python train.py --num_hidden_layers=11 --hidden_size=128 --n_experts=32 --experts_per_token=1 --d_expert=384 --d_shared_expert=0 --hidden_act="squared_relu" --moe_layers=[0, 1, 2, 3, 4, 5, 6, 7, 8, 9, 10] --router_score="sigmoid" --normalize_top_k=false --routed_scale=1.0 --balance_loss=0.00823 --balance_bias=false --init_std_router=0.0197 --lr_router=0.000392 --vocab_size=8192 --norm="rmsnorm" --norm_eps=1e-05 --tie_word_embeddings="early" --optimizer="muon_variant" --learning_rate=0.00757 --batch_tokens=[32768, 65536, 98304] --max_seq_len=512 --train_tokens=665700000 --max_steps=11181 --dataset="wikipedia_en"
Below are experts of layer 4 (counted from 0) of a mixture-of-experts language model. Rows are named router (the router's row for the expert), up (a neuron's input weights, with its number), down (a neuron's output weights, with its number) and show model dimensions 0-127. Each number is 128 + 32 x the weight over its row's rms, rounded and kept within 0 to 255. Numbers have three digits each.
Before each expert's rows: a language model's description of what the expert responds to. This comes from a sample of Wikipedia text that the model never trained on.

# expert 20
Possessives and determiners. Possessive determiners and 's, plus the and of, in biography text about education and careers, such as his MA, Her dissertation, Faculty of.
router:103144158086094163162088169154107101073126126114150097141169100235153114105157145064128078107099178123128134134133104165137168059087154164163173103080077146119158095106146128117133105122110192105172089112121133121106117143122129134107119144125099115079195175109142176140070118163133093106070122118110101222093141077140135080136169138107120075165143121126167166124102157115140113122151
up4:081151151144060133147102165163151140050136178156147094124096163154169185084119134108165074123154131115137120137167143127147040143114123155071136119107100118140126076121079217085140161123113197079088126110083165156106094121097121103114153136122108120129125160193083117168122145179118141065142146083118090127120155165143126062151110149128083173122094092092106125155104169131159144101134
down4:179173145118157139095083199090111140106191128122134155181113119106121114137149166147152067123137135120104106155128116166128117132159084176095078159135118095136148115060066065104105107070140153078093131129134132071120167154112096132128172127120046055120118116107129119119124176172098122175091091170100075093058096157146120141120116104134110087125074116143090106125089077115134181128161
up5:086103062130175109154129128101120105108100097173109125117116122141192165125138104120146154137141114115155097202147152174143084108097105162121197138150097171131142112071114142100110089127169152149139156141098142122059125101106230185035100096065125130185152175120121126128128116128101084126100109115157138126105137096104169149149153123098114140142106147130133101221114136107161164079189
down5:096172137093123163128135134130098132113105084170120080124136167141124131102134116117170125142159196101138130194134072157079175121147099129088134192130114157159109135150102076105156128110136137197134142136082116129164137117062124045149164142184111084153131125185135155102173143137115135088153144190089147170127159165094117085116137095097163149076148155062154185216123149111129091166149
up6:119151172128123114188137106097155158104084137085133109142140127113102056069097070093163115126121127082093072143106071075178109133107134136144108113193124147114119096121132150167018153140139121119063133101070116147137171187162120178062162099144094132127129154150117151128129111104084127107152137113096171116107134141135128090131139121201125156162144085164206154105088135144124104189128
down6:037084139162116201160171160065146138124085145100151136158111168150079150077116146093103121135160098052166138127129131149083129089138130083152176161111171106153092095091133188130104104077154096108156154150115163078149065103161104159130125150135160157096160070105188117128178124133170108130072098082128122108095136139141127171192138160083150128093135133130159119175144124123162128094104
up7:097161142071141144096092119146104159108127153128077068138137115126089151123165095104144186104087122137134161119153092149081183124184095121095108096089195131136123137186132134158205157136143089070141109145158183148103187104195134131084143142054137110113091178127158107139099144076087171079072063107153092161110145138121166105155137133135132075163116100131126146135091137175080126150125
down7:149149111149163144165127129087150111122144135152170197152159163172137088174123135166104099135095098093131077174108153166141090101138119161150204122140111155124150105140092180065123106068158136065104184112153139164130132159149161130184131152192139217161149117129167111209091141148155142159141170093087153130162133086145147065105144167111116142146130158114181130118131170127176085116158
up8:185107074117151192137164136170135163144062145106132160122097053150142191112145123158134115109165124084074129145173130091139148168138176136136106142123101105124168091116130045100130148120099159099162157078118133110102126233131044180160083083160107122100103114130143128117144087178073108146094133156124111100181115092095133072109146130165111156151157164085118121165129133123132137156140
down8:076134170149073135110098079074082165093167137146129098203102127114204106122102103113153136188139111119127108060130160127107098159060069122120115134167180162141129144188113151160143067204180055146106091181156121168114150125119155082122142209117130120156125134148125133181155151139185134168163122125128158110093137118115153132148129136166182134120140140107153145129108178140162133122139
up9:084191125158115128156111083176107129108084063114145069127116091176118170155109144155143163155180133149165128097127183114119111137070115082142116142132046130158063125115130115163134118148136197079180118126114154095125159169162081113157096102063156139072155120179143174180107109149136167147105127174177119128106109179083134122119187130137106191124090090158134103133110077136149099128147
down9:181101136145128098157105116087055095091139083140065141113176097116134099184124141127112101157082168111105133128124142107064133122090082132155193105110088160123153129169151172058093126112080121136127140172151124180103124143168108139105099139078113206049126119101130155116149108084127083076156091095138118135103160102128159205133106117152077156113090138093106129136094150160135105090197
up10:135125092125136153102046147145107078116104115113172118114157067098094202104170110089079106157114175069159119151167160088119102212146070153085148138141085163124117106121118127087139189113190137096162169131165104114119154108099160190144107040122127117138199139128119139080078127133086169056118100109158122160140117112152085133146106111138123139179163143117145131103111139125134098127154
down10:126085151172072157053152060145143105118121120113134190161115132099063117163143158121132160142132092162100175098146152184101122089136150100149122113165221120160066123117107146168139124181075129135116160162122153085123088113180104144128135153116078159166053152092146119112197142100174060148143189157149119140126149129156166175136171137099151138120124162112090121115125113106152119183125
up11:122108158158150083115109091149120131112160130169163115122114182178077175112108148066176135143136158140131104099101049107127109131108125213113146083117131147159097126120103145126162169157159152096120155136133179097130159128141135202143116119089151127139094107153180074057204123200125121153073168115077145130110131095163215132099106125159119110106068179128176127124111112080142128109127
down11:170076098144180089163167128153126184158064194075154161168161129137165129201146108095121130107138129058147089135135118150122135115126099181126126160147135122077148194127167159154130142134100101124154081125090142146138116133103089123141127129166167213140127089086126095098142140082073112119112138080086156109104184059080104122142144153153153177097092113111148137125093167123123053152157
up12:153139089123078068094158151052105163127129119139154166113064130128107123117164148069142044100153127123094106156156089067117159136122154212111114183052117124153088127078178167147142184141121121106119092146124168129169176169150119136135122143099164124110097089063112191168123165120123094096133129157115135148136085128124150105136130117173181118117208118178093131103094128122135120140100
down12:143144191127177129166166137130127134109105080095099131145140170158114125178099099129153102121162164177153144133128127124183173116144116158054158069127100129056122142168122172184217113120129131089105186091121117065106116120115108128080130144146077082161144141143148118121099120202131135145132175155137091151087144041130156136131113122154069142159109097069168175145104109089155157159147
up13:094097124140109132085137126092087106130068104109133129123167153137126140104153080105088146149137132163119114090193065087190087138129114138152199092070097147059116148139055154092135157135132164097125153123070169111165121089098143158127142106121138127096092195060180171120106059068177165121097149124135127181106135142164191121121132113088125081143147130155121145188169126149155140138139
down13:126128115128136139160186137130113152119090142108119126149085130110162122127087089139090127072083133067140130172143121113168120141077109244107134140082174141127149112194080069136134083154137158157092077141111137106151130200139145053090174139120064145206121134113064154066140127115176130092113138144098176131121175127086155164144110155149115162131083098127140139130128141129173111158159
up14:124127141151118184152154128165073087153129142164092142134165093146084124159168096112173032130130122152094138116177139136088118101112115093209175154130169139156096110119187130085102129122150146119135150149148141137151176121160085091129145098070165115112114166153064096133082161114181101135177129145093081103140138104113186120184135193107181080133091162193151102156097140132101085123098
down14:159125106156119117188167108119125127235137155150106082126159146135142079134126170134070159128094132104153096175059108148157156181133175141107117169161089129132176112164065137177127147119136117115129096108098140114050064139123142129115127097158128111117147125124130209127152119142098121129042158155120143153110070081110112122080156084130117136147163123129174181061167146095107151104172
up15:115159121086125166120129126159139151100148129102146113127161099203135129125102070147149177128060176134119088050199084170139128116061169159111162158169131131162114137088159127088152166111159150098143166148160137196139112127162148115167113199135140132103130100117066091169115094151149175172135100109181075123076125094133152116124092047120159091152116130104164174137124086143120108110164
down15:181108147074089120148156138143185120156137063136085118126106159095053127085114161164113142146166186174164113151167127125131138115158131117128114120147061113093101076107121119093141167136114127253116159106120097104132111160168104103122140104148119141151120177192120139053131117194156113132157161158199112115145126119093125099087140184159171114137158122170087142152068136106113107130155
up16:096120088135154089149128161161117116122118093180132130191089118163099127164120071077119089092114132093103146105134173129189107128161173088148122113153209136152180134098191117109135099169139090099129034167152164072100103145158125137075119139128177139062135151106144111145152128148109087081138138116096174134153146072101098043123176186151170132119152114164121139109097131129155139111167
down16:141159128118131114130177144182148000170109052171108169173127152107099143110130119175123167119163113086131124126142152174137135107081151087103140167165061152116154141107111125101118120143160174110135140077156148119075103153162210127095183105120152098124125154103150081165157103127133142092118108181094122104123203125144119181153128074115119128113121133113109105134172141177103148147111
up17:115109149096100129117095105134082104127110089122121161122088098182145112092131115177119070089114163114116136139126056100113093150128084121169155133188113150100126104109099109069184129100163056133108144100139160166132103179109143119194143181167129115113149120165062097084095094057126122108146091114109186100106114171127160083182149164100117154182040144101150126157143115153124150169170
down17:177166059121134141179149173128158162092139152109154142151142149120153134126112156094125176146137048153136104089153126142149140173157138158110150105119167075133167138166216126116088123155157149030167097208138059101105122115106110165077131086104179115113155144103213131159112123136151133131155094187147121179098127109127099178105100105129145121111146131153172152137181135082145133107143
up18:174148170140064186155111141090088153085076165102158096091149146163109135141132106145218085141146067094125154131074097147171108140106152141157132148137136148135145123107147138113097122129138127172081132107124203126085120157129133078124108158106168144095190078100178198083144099144140170152154134181141125089120055058101099128164135192102114143127125138125117146106112165169066143149113
down18:177083057089146124135067140116179176118176132088138135090160163135089097131153135125133128116197140081172135065162115109161123116115155083111125153087122135107090094135133145155180142145143179188162103147145059119133163155157148101134111151182113175089100153132085103131134134117115177061121160096137156079160168155137127115177158105129144155126078151098188099180133173179081178139128
up19:107214128172109117102064071186147120151116160066181166096170111125153124125168151145128078141100151130146121137159173141177099094156104162133090112129172116132049110161143174144080091127123179110177185092131163160178112122111162088084126144128137137071097122113099143118134204121101162137147131199119085124149148123095149116124142140121143082153152173063133111106084128123126073121094
down19:112037131077119094124161122088108153111094126175089103152098082145194104102123099146120122123119121127123106147120169113135132160101146139174171082091122144137164144106127087118111170152125068083046108120072154183087148120126118178177105098102152135216183073142140137151156114171063151108101205094146095110127163124128145113143133130086089139070142149159130156129105086161111126131172
up20:130137138182140076102103157088129132088112101083174130134170155117102159109149085080140084118154102127088054163097168144113100118152132157174167111072189133168121150139111133144119132194149114107169099087123188140109122162121136108127073159149126142152128161115167095089096122097130110151171107087189085162098157105174122089063102094094217167112121138105119164122110164086202141136105
down20:146136178112123135171123047090139130159155117133125114161159102148084094093029093142097093145111155154164149109131116130158064112125155130186089104121183150187111139110049149077120148151123144108159084167074147182140093073135104121113126136153136171129075096154112132157099159104110162127112123134089105076113112119084135115100099145130081166123067185136208146123109104150093174101135
up21:122109126155134142135112160098093115105178123116152103118112149123121064147174125128155130132125104086121178089093141073176150146102136133200102111124103087146121148156131120116132162108183157116112110184078172089179168123138082138131083136067150136113159096073109164116127155121084157096115106145107055080139132088170190122058104116112153142131051129091191162100205085111179120153093
down21:146108154163104110109115135142136100196109110119194126093121136124157140110146128087103098139148158116119110116122155129134083120050144127106080135136164127106164113131110164141100161155163182102166114079078180159122113115132177192065145107113125182133176089157058140163156152120165145012178127110126152194105122137098141157138144191127133116116114137147141123133049176125115179086080
up22:130120135107153089158098127147199169137108126065181170152207205127137152117173138134115121118064168207117173146187185142122112122142097028090094100146116156129126111122167102094117130080114147111155168100138187165115126133093118129123145113133113175149128118083142129127081063153167119081133113158134145112144125145139152080131124126174155117133103152176131105039115151144159135150162
down22:122132127072109184151119142110093161125065168091156137124100094149079179129105132141091103114136114138115132106073116166090104113146186089104079114116176153202135121153131118104090141076184130118143155149142161106145087132109125117136106123135114157046115131153128153142096122084166095141149155152098156167122101249136038123170112126139090150095114100118121170148094142110074205137117
up23:176137129140136094124173074115119098154140153172184155067104182087148106156175116096138218145124157133130156105120128119173171090153122170109085127119110093106124147084113108105159136129158125099045093124156099082091083166089154077143140158113088144126158155136156134144134189119096113182112122109084149154132119125120125037113150145062087130204087133172155131150088121094153098163116
down23:142133060142127112115133122084160147140100079154127094083157148108160126169219151205118146106151161130100156117140134064050220122145120118104148124110111134143115138137109155129166085127160129137100128104122129119128109151105073139121097134103124187121084186156133090123199166086171082105156102115143067132115125092159118111110082080093125133103093228093138147119110170125105153112088
up24:132115144153128110124074092085150108124130151139147175125206148132161160111132140107153077135081048100112151147149110175144186117117199062092145115128100120106105142154152116133167115083121136086145168111158113127115115097179148061095087116097096127129145131080150092116117148121100137113116098082127063163134110150098171091147172143187114172155114133075132143203132092036160078095131
down24:079134103091109148013107134108128130134145182134130077128146114192174119140144130177088112093123182107123130144116095109173138103127129133146087113105163102074117038121121116119096101112143120145120153141158150161114126175114152154087162124170095167114157175150104168170128136145082164141170151221162101127112134114126181164087193179094142153108162145194086135137146097127112162153160
up25:107124119068186103209099143162076140085118141111159115095136105158140127075127087152168058087196128093134072144084131174148121164146157130134095132136123143100096115120095079130129155128129201144120177107139141147125128108185155122137074096142136144108101173130136209140189194123093093142101148120177072080075151177161154161177117163092142134126123143132119112102111134071106139152144
down25:186118069108112169125146131134168144122110080129074169132147066101173203113090086123140092094109110085131146090099110115130083061141087127148125133088102121147097128137132141099120084155158164120075080066139055154089105082106078117107178150142072188093092146118115097114112087113174101151143102118133112083125128140144146156152201193121103132135095099097129138093130148145147147104198
up26:116101150131126162121061114162148096176174138150161170113145150154121097108134193122132146106114143172051129103130097153052156165104133086116126178106099131137150183119161147164120114125055092102090147102117147132128149100106150117107136135096145126122185107108161161093174111151116153048114060120036159134094140131149151158116149130149053112076100143096123083188137177075128114147162
down26:090096137132125166145120112104144088134061159129130079135123127160128108129138065094129084112099169133156119144130110110152178159109091175136080076149143114082141113175067131127121158115134144155136121171106090084145101140179093121087127071095149079134078164117164046092125118080118149149164165129200131111120163101219104096147163098142154131152148135129105153106157106187041106100080
up27:059082121167107111162060094142178127159134099111188169166207186165136096137108116073121117158136119073159179161108136106146072138143148137118070174118171081143162105124093134121150099159129196140127136123044088092125092148095131141077135151114119122111166153112154156136123091102149125068135066092138117149137171085111142136125078103106102064138130126106100135160088177109089134129115
down27:200144150150179107107161141135054138107113115107159105152111136084187140178116160123119132107123128176163142133123055140093203144088102113148145121130063158098087130126131108139145109143055096141181116114186132137129101100151147126155149144127085147128069175133159134106145131182098126132119096085114107136127130134056089086205178199147167182150096163133139123155196110115136122082147
up28:158141071159066131136130150124115162140050029093103133099098161101106135172174109148177103094097079177153183177084143160158153131116147104203113115109118128142152140086117147145132138118077130056133132126126106142153102080145141160094169176120165122106195174124138140125111150119144123071084141079111074173136163123158103137153153082118134130201157118121123152127073090168123119136128
down28:138098140107143139104129118128162217150114129102088118158075140125175166123120130087100108133120162137174114109137129108179144119106072087104150107095102103106144119129146099091139135126157112150079099152107164137081165108096152128110112101103172157120079156210132132118113164139155116186122084209125157117247117094119160126061164137170157119176129130145146124051168173111157144189118
up29:155179163129146120137122097167134140084179148092166121130141145133100129151118125147140179190122099152088080120058102156172144090110133182105190165106138181124171107173111141067122110083063161107058162141082158108147141152128173141130125090160184119118126163176034126127143132155108125133156079140127101085094184149118127123089177119069083143147146103070130158119122109145105119110082
down29:090119137102094174143106174142105119166116168192077110136119115179089171104112189180112014059062139131121115130159133152151137143180128135107126122088148087101146146076075154156138133147138138178114102131153102111084113123078135105131151066112147130114149111078128124091132141075126142142143096095131098137084119082175159111197079174081096124115125157137104184156164090114133147123161
up30:107097194095123105136088147129123099156143065104103139144120116167141094120110146106133032158149167069147121106138093113094150113126127142140133114173165104092126081146194143162157161119152070103122120098122143108126092067098123159145107134107122138181016093160191116086096183136105138136073127116158114106107162145064116138151170118183143169093105137113157155106125189097179164110130
down30:147184120156123152116115128116135130130075195133127135089099130102110113105118147173083213125156127167099120122114113135152112115114074166047142128102157091194123110115139156078152168108090122110105124106166121177124157150107153143133083126188149120087215121071055120174169109059118155139140119139169148114154072046116142091138123068132157087137131107112137091173105098128090155114128
up31:138132105105140132107148157115174124109065122123129099150147149148137126073065137122073133147165156133143117097159110183138145119109103180155161073171099108143135142144191113044174130170106149116110100109085113134177153113148167110167120123130154124165169119190079123201071151185090135134143086165115121161139111107070101110108104151077075152118120186157203170105133127144080108188145
down31:128096158122165135176090087147075099208204179106132106081120095097104108176155095123170094167120135126087081110077131119150172085137125100113138151125112136127140161092085101171085110119130092102097127187171126168127187154123087136143095114090094082127073177090162142124126087153180123103095121108168156117048149119162142127128124087102187120141173147140088069118094136104121145088148
up32:118107121127136141100102095114121094246119120134144145095098065119106143173169154133160088160116170092079133157110103139137107098178177119128087162139107137122136109127109140109093138092137206081152097111132134117103140169194140183199207135136142140090102131096175118114106117098075102138148129170138141151146119141153095093157158096131166094076042149147214133131095127124110133097134
down32:167178130166124115124113095140180106101120120112098144134157091090183103129069031109127152144118124117149147097165168141130200112174119112095101162186161129146062067132140130178150126108106084168150187137126133125150160123158082132044093163102102114163166131132136185128134104175119164140125121124103107138097124129079130153106053091103119129143137115089073129093140110125139032098136
up33:098123159102167149078149105172160234078104174193116072088126159110169106148164139084082070126027135138150146146059101090134140111097108155104099068156137153129112143127167149125151116164119165124083134107169191108094162126122103202140147105098094115098157136091102126134130139136146140090136135157049126120135122121159110113125105122117112157109124103153132145198109128161116164117169
down33:119131127151114151131116147097192174118087086113095153128152195121179091128137181100175108100087136176131114077181089193112112104134150125134165209119113096139140176096147099166140113093136076131166123113080143121109127147121135128169145097165059096086122130091103175136076119167149089152115131121147149203155110111140145101159224133141141135140150101131151090132073059139122190139148
up34:090169146052104138181108117141151173149133170132157139069129129099148157115113130105226160144060087135172101138116114206137187078212129148170159076113146179102195130120131129144110143108170111145123092130112059092157122133179110102120139128107101140076166170114125114157082082119164139158096116159153168157096131158117083127127117142131165162107091110088095135151090120116121151098121
down34:133097143135171112068145096137049124085110095105107162161106096110096089122142125112081090084139141099109116103093107045104111182129086072152114132158182102121073145119098116073084078113134142116111112098090198146137128062090109122151072129122109111182105110132120083102110144063154111138165131133138082084137154164125132117122151179195070163137179130146152160173158140129165116094152
up35:135085125133127047101155139095128131118141071134090137113131162162164132120118110090168151161047129042143138167106123186190176190118129103184155130099142115144120103162151111119083159149125137114093161158162098190088097132128093120167100083081188126180093123109115102111122097129063156143112143126134045151127107108097161088132147164107116138050113141133099173157106141096114120120084
down35:092094119108090133128052090138158156127125159140155107147090124143034105134139127139109117101157156166116146142130139129164144089063202141145150136181143135173144087079122117082120153134157138133098163130089151098182052087075169133134156149149121210154201157112112120142109103142163073126119121090102118145139142083091081174170119178122120134182147097108160130144147078190107123128172
up36:105093141102148157142110133129114219155142065128113105081122189129117107089157131115115150144143187129136099063118097186177194089112132106129133124097128151143131146101128143187090107156173112041148101104120113137130126117161116121157186084132109129106117125117139197105141166099100088079125135136170082182160166149112112175037118156090100094190096074115164130141110115176114139134125
down36:073147144126110144107104119169089145118140148094187118110141161154133176103132101108149120159056171067134158161161081080105105084165127133180122107094127101105141117113091124149144070140133149129154152066097145080135150163097141108106079165165096083088156158102203146135037079153171191172147122081156136137149155094121147098162104117121117118143080115164101160189166168113134135164094
up37:061169080106086120113159124141097084105130164092149112168128104147170179167177133097168131090138148153171082089130132168131131067139137135169170138151175134079149140049109154127120133170104189095144104139172142144119122160075172136102155097106099114121150090128049106057100150148086162130111164150203105166103105134148165091101111079155099104114110113129149148153116081205119115131125
down37:151109126155136183135124122137133125131133129183116086119111170065101092048082167065123121095113129060145146095138143047152114124088105135115093160143154076150106131137166090091135115090139146155097119113108101117127125094131061162149111159178166092127109142124117141178120162121141106166154130040039074095178158134175167160146128161111188090103174152124123153070136120129115166112124
up38:080131131122141206098103102220157097103063069170135124170076140159103159073171173121037156122114094125093137159135107141189135164116132149079118109134105180166074107092105172128140158077098133096128133145130149112108138125144128104100118065130140127159132087136075116175087133129159108101111157106149136132130135201108106154127172150154124137151126222144097134126130110147154182129128
down38:110133126109097114144085081160126120152131110109119114130187116123081097113106106104188168123145163127115132085147102106105138107099107103093109089093164084208112170140144124197180107154100136131179121129154102096108164085129138168220148144158131158146121121113168067055128123073115150061116125164136079205092103028165139139154102166140119104117079123153092122121100135157139123119103
up39:143079130138152188124171178114096099117090184127138077087107099128115089133122152166116153128083132148115168156129126188068151109156088103206118182151126157132121176102129142115157140107149190109127177130114179152081126099098088138115055104097140100126172061134109152212114118181108121105130138098161129221122090115148108134123151171082097145108121141110170118126083080111085134121150
down39:190165109090118086095100055096153128094146150130133180123089097111161143137110154114167117133130106157116079095161175124146146111076117160107149057089103068108155070134129103138145120131113111077116089087162172095179148154161159152104179156138121027149076169144090129133085127085137115170073159177134082100130114089101160115150134151171137098085185117111126096076119103137144130112110
up40:074137153153122104143088099125149113108139126157172120150160153156093114095164085124117093102135142084113143111161102108125127114163141157123096118123079115153210129123089113071156094138171107151130045141152142160137099115201167130125120018132121131123125074173169154123036117147094083077111095171109114139132150059175121137152150183122152092104107099112164075189146127151143143114147
down40:206125116076117118094112197124051197192153125166152146150118103115161091136090093132081127068125122160137110059127085067113126148128142100134164112156136110097096138131154140134105120122132137112145090098106081076106153129117145141139129137122156177141118199127096115159131127128180137075147126099124103100089111125144112204066209101192124164155147122107150143140188104092106121151073
up41:084170153129118145120137095123092143161064086118123150135091144140094118064135116140127091103183095142127143083119178181144172052126148134057111111033124086118141126160199093109133136099170148137143142135120061106130132095094128102136115136172095114103091166146153115097131088138055183140081119152104164185086100138098181133140114128107167164078108136160180176151098136099137163150136
down41:176113120096136051134114140156148181118120205070125124123176102181139141179148127106136194184125145151122131168123130064088092146144084088198148160195113141107100105151072144126167147142093110127072138136122142135089107150106151153131142149141139078146137152152107128173185145105208116170117077125159081092163156100159093158154142140095107121137165141121148080099177100096078092125113
up42:063141145135124112140089115154111133122160171141175071139078151069129156171151128100099139119126103141126087144118076162157193092181110114135192135129144086134121179088133078144158138101133108119176084117060122178124170157126074165098101063117115135154147102165088110135129116079073137165102148179183167163116138117155104164139121097188095141098120177171117119098156197126114078155103
down42:129064126145111124180136069130097162064163112157059137123096135125134100112154137119108155128095117140092159184140098159130121100123156150167108143092136139114104115132069209192078101089118083108120141168088091100214128110085129137074149136109125147107147174077122147110143109152164164114097173139149181073139130144091094183115186137117155129106105183095052143153075116098127122130102
up43:177144137095148090151117169105099080138151120118137117142038143084167133131146112113127133113067146116122121156085158144155150062095089159058197125122199089169093096121112112091144062105103156107122137037113167133135139141085136145130174090106100115090118148169082167104126129090105143156192137073127077119124149075152158109153099157162129174096152144114150094151157147122177121096094
down43:164132119124136101065155118135121091141176177162152141112182080177125089135110180134118093109178115130151123093153136146109085202132167151107079108117073168077137135131067090143189172121162104052157150146168120138155120095151121145147114120203174053133141114085100166149123123120135115087088150146153099131129108198095091142098130122145168114150119190161113133092096119183111150090168
up44:114151141130125151112103138181099136110096084100141122125111177148154143102112048136135163100151167131130150070146075093136108073164136129181118149110130160127120140103079132164081104135037162098127179098160104163168113172116192121159164110124184141151072100127125106114090153104093141130052131127114077191158102081136120174175102122135200097199176122095131139105167131139136098143140
down44:092134127098159094162109138153069161189077182075153147121130158151140096103151146144123141111074175092119136165151181138125128178130180163139151141085129085128130091112174182123164087145171127133154052131069151133123122112119237133051116177128110095091101145140166162113113127125117171120177094117153126146081154170144179146083110161078108145133121145137126125148153125150144203142110
up45:137076074127112143137099160181110117100171170091142196143124124116103125178108073085115108154172109104096089111129131195085108087114073189115085131109143114117106109106110072138103198121171142111148104182174094146107122164161151123162138087112121147141140127185157091109095185144148112083084077079154130110115142162130153149095134162127100137114170083172112173065126111112195153179138
down45:107120180133079177131122186177096136158104147151125082118134117125123149123151152143074116114095123120135074061188154155068102174165173107129121072083120174174152123118139131164153179125180110094142161109100130050134106139127120152049096093114082219164109161105123091101114132102119117149124135131084095129169159128140111140161093153118129077135101124097189113114136157084110073173087
up46:135137093142079039178116110167125093142153124174162133140163058168147169132156120146154123151114150134155128050116210108065122108131070159094153104089169102103116096131158161131079145114090160124135175177143128141175125097133142155111141151089114141079163082077155148081149136152144189203109131143140088157130111136142116085129094162065073117136130167108085128104096178118132112143152
down46:155153117092207166161168146096095082119120200095108085090148174137157077166089174131112128093156097113077113190116097143209133171149170137119100108178177148134123160138100143140166094155164082130143100120157141083081144126088146120108143090120139077118113136216147072137125125080120124098073096081117155134136141082105147172137097126156121116105132120154149096153119079196128100146128
up47:131098136097172148164156102078166116089107136095164148147176107169134085082163183083184168104100141130146163118104130135115127100112092128130198094087128195124096146151134098107140134123149073094102142050195116146119142174128139136117110114152093134113185159161164138076096178139189105146094183166148102171077138118135130071098091161114096063144093113142062100130130172160145150126130
down47:148175115089068114056089121180102127189127116098187137133071129104144095136101127135133098100123140151052135078141130128136124127106158119085113156134194064108159123137147093125110152096114125189130072133100113139146113105103112132135153117103176128119074094166126192157163051143078155150138060134116139102211142126116149139165068114057141125095076109076133136111147148115153115103108
up48:093098132058131160113129138108144110111138078142190159132132067178187102191159139121188058145166115118138157154161119161155160155070095100108115139176142138134107158197119086115128155064137162094172154170081107107139120132094154187105120053105111119115131154143110123091140143168097086144112150142066141186114108127140087103141138146125108156072105103155072191083154144098118126134143
down48:159180161182163110114078157181152076100154134126103105159097151139085189017107126126122190120107114168090103101093166149122125079179149139149127117118133150128123088087176158115148126158135093129064081132131102140085131133181077073127133177140101134126146066148173153138144109118184115127114089135127135095136144116149113134101156128114171109175144105071176083195112161165154140111090
up49:057133176069194145113091120149113120162132140085105070111186096099157150139089114074082142160131128161106068135133142182176153123124167122075194107109145169148123095110122142135175111176127158086134128126129130172079123097149179127180125146069097116102138096080138135130114118129118158130198044142125139131153191135099160082138109136111143126148099084132182127124106144188150122072097
down49:168118105117155122157119139148090108092133121143110076141109130119112115113218123159141148131129144110185208162104161100136112062122137135103143163105182102172160156114136093100146088069138120095225132107067110089125184128077131105130140155142122167150169135089152132091135195107136128148154190100103132099168082136195115119109191081151089129120123112075130175100172176100103121149134
up50:124099149109140167153134151155076120078047143087121111170182080111080152111191111096103117173130080146127215098127181091092176146120076145100103127149138159103056149149149143082135079111097101077085139155132107131104225136152113084108155169115129123132122168101135134146139120109068091137083143140111124123112157134169105141130119133071173112150111176118090095140151113181119164156156
down50:076076104118154101134184158053123143116169165127076204132092096168121101160130157141104113116122098162094138099140139170151154092175207190122114138155096130157131157167177118118129184203102107125137168088141175137173123176120120119089150140137132146158146135125151128149080101099122170123130049118112172159153172105144176112143158169084106147097152176080106147096189153150134125100125
up51:130167115076164114076111132127155127131088172126180110229185090156178096165121145129136140152174123144157162121144082133163091141142133123153170165131082159069110132141101187157158160199101112126102098169110155053135121117101087117155136083140102144149134119106194113132093152080114089080071083091123127110146158089092107078121134108052170120137153092143117182133123122151127114100119
down51:203100130105106147179102123145093192132140092115128166111091106144120144072122093168104103090112154105106144134128115130063143125095131090157127131061197111138069096122158084137136132100149103107128147147148122143147156175183142111139121162111099241084178140135096137147108075173069116192119155084111144136128107093133110153123170072144108164086098160093085066104139146110150093096138
up52:135181105100111148140085119154101135137116099187105192155143129169141101128152104134175096098111121127090089111138073159081147130158118139099140137119144121156133108063115114082069122087195146114145090036137158173125152109155170128106087112088122155145109167190146186157177155132130096130154110096090090173140171099102099118084101132152127069191110165143084181127110119094148063168160
down52:139086171116189146140093158101066173130111116133148090113183142102104155103134191084099112108083183136161170104105122118107106125118168118164121131110142145102128088227106164088202167085130088106154144130095083119096150148131120087110166090165116208104137074042113085137138082139162119155114086131129088113171101119139092117119101084109124135064152119128144115141089163115162123099124
up53:094070143121097143143191145187192070136111135137167118142127124206205103140202089129099210166166130159143182181160047116120181119081094090087206098123131118111104117073145154137164151121129136123123122151140151117117119149151161134086130115120076143114127125110145174140135122099136092119124151125162105111140139114162112072129127081100107161109109157096146094107171081122100133180148
down53:123122181139159104125127119146102130169082144086014105113127098129059165128079179103191085150129113131093154112073179142141121138149142160157132133142148120152174196144184076166153127170116128148086142119164158092180137145128123095123122073151135141155089139094156117140083183098148126129110175115101134094146118145152083107145114163124195134146192127175208138137066127112129123154147
up54:081164121180132120105153131116056117142070148111156119136130140120140178165075112159112115122129108127119172148101085090098078156226075145046112154153170063149113192148129156086136198157142152149106155151136171135146161168124166126113072139123166088189102099113143135114115102117079074115179130107120089128139104148138102093169130147159118125165116117164111148164113073180172106118140
down54:123046115139092119132046118114123130092136064135105158135145192163108072092182156115105046114151093121163118112157165163162186114153158153093110118101123135080197120089106056145163101124144117091117164157125179132119110143071130136131153159135155047106101133122130112113090083138106186078117100124107119062141109121111120164124137106145078178152133112131122115139127123109135199150084
up55:086141155157129150093182112126154088068129169138096106112157106107123131123165124145132130160157158110118140145126157106143118145139094109166100091121209170088197101125145122076173162112102119055114147162151160118116123142095107176114077144142169134078165077163105175050141118067106157128099101174125143112101144193107093082190154074161132168193101100161087140081125157104140130122096
down55:093053164145075132097103125142120195087082098071136113099120118213098115119135187147130064109151148137098145136149092112177134103127083166100107131101137128173131115114134131143158147165116161070121132113052136114103108133106144127142107156058162225127156105102116142167098099073098127068114154085104128184131137092135136129120104203100125128120099135184090144137114114156130112081083
up56:177146147153180095150129163136075205156111136099144169147135126169057119146163120132168101157218092113149066147132114177152176123141141100116114132126110123160167152121139119125079207141107120187147172100148132153160085104085103130140175139132169115125117096129059146138121113139140116117132122157111116157168127148079137118202110064161130089109125124181097102181157087065143091109079
down56:097093115115054131112103105115128150100155179115114127147153153113113104105138140161077093119116152134088117148160111124140072114114086142096180128108098104171097128116126104168123143112172175213093143096157123089105152095096127145125086083119138000108113118140127118067115135119107131111113133129121133094142099096111120104079078205175149045109140153163158143083144084138093145126166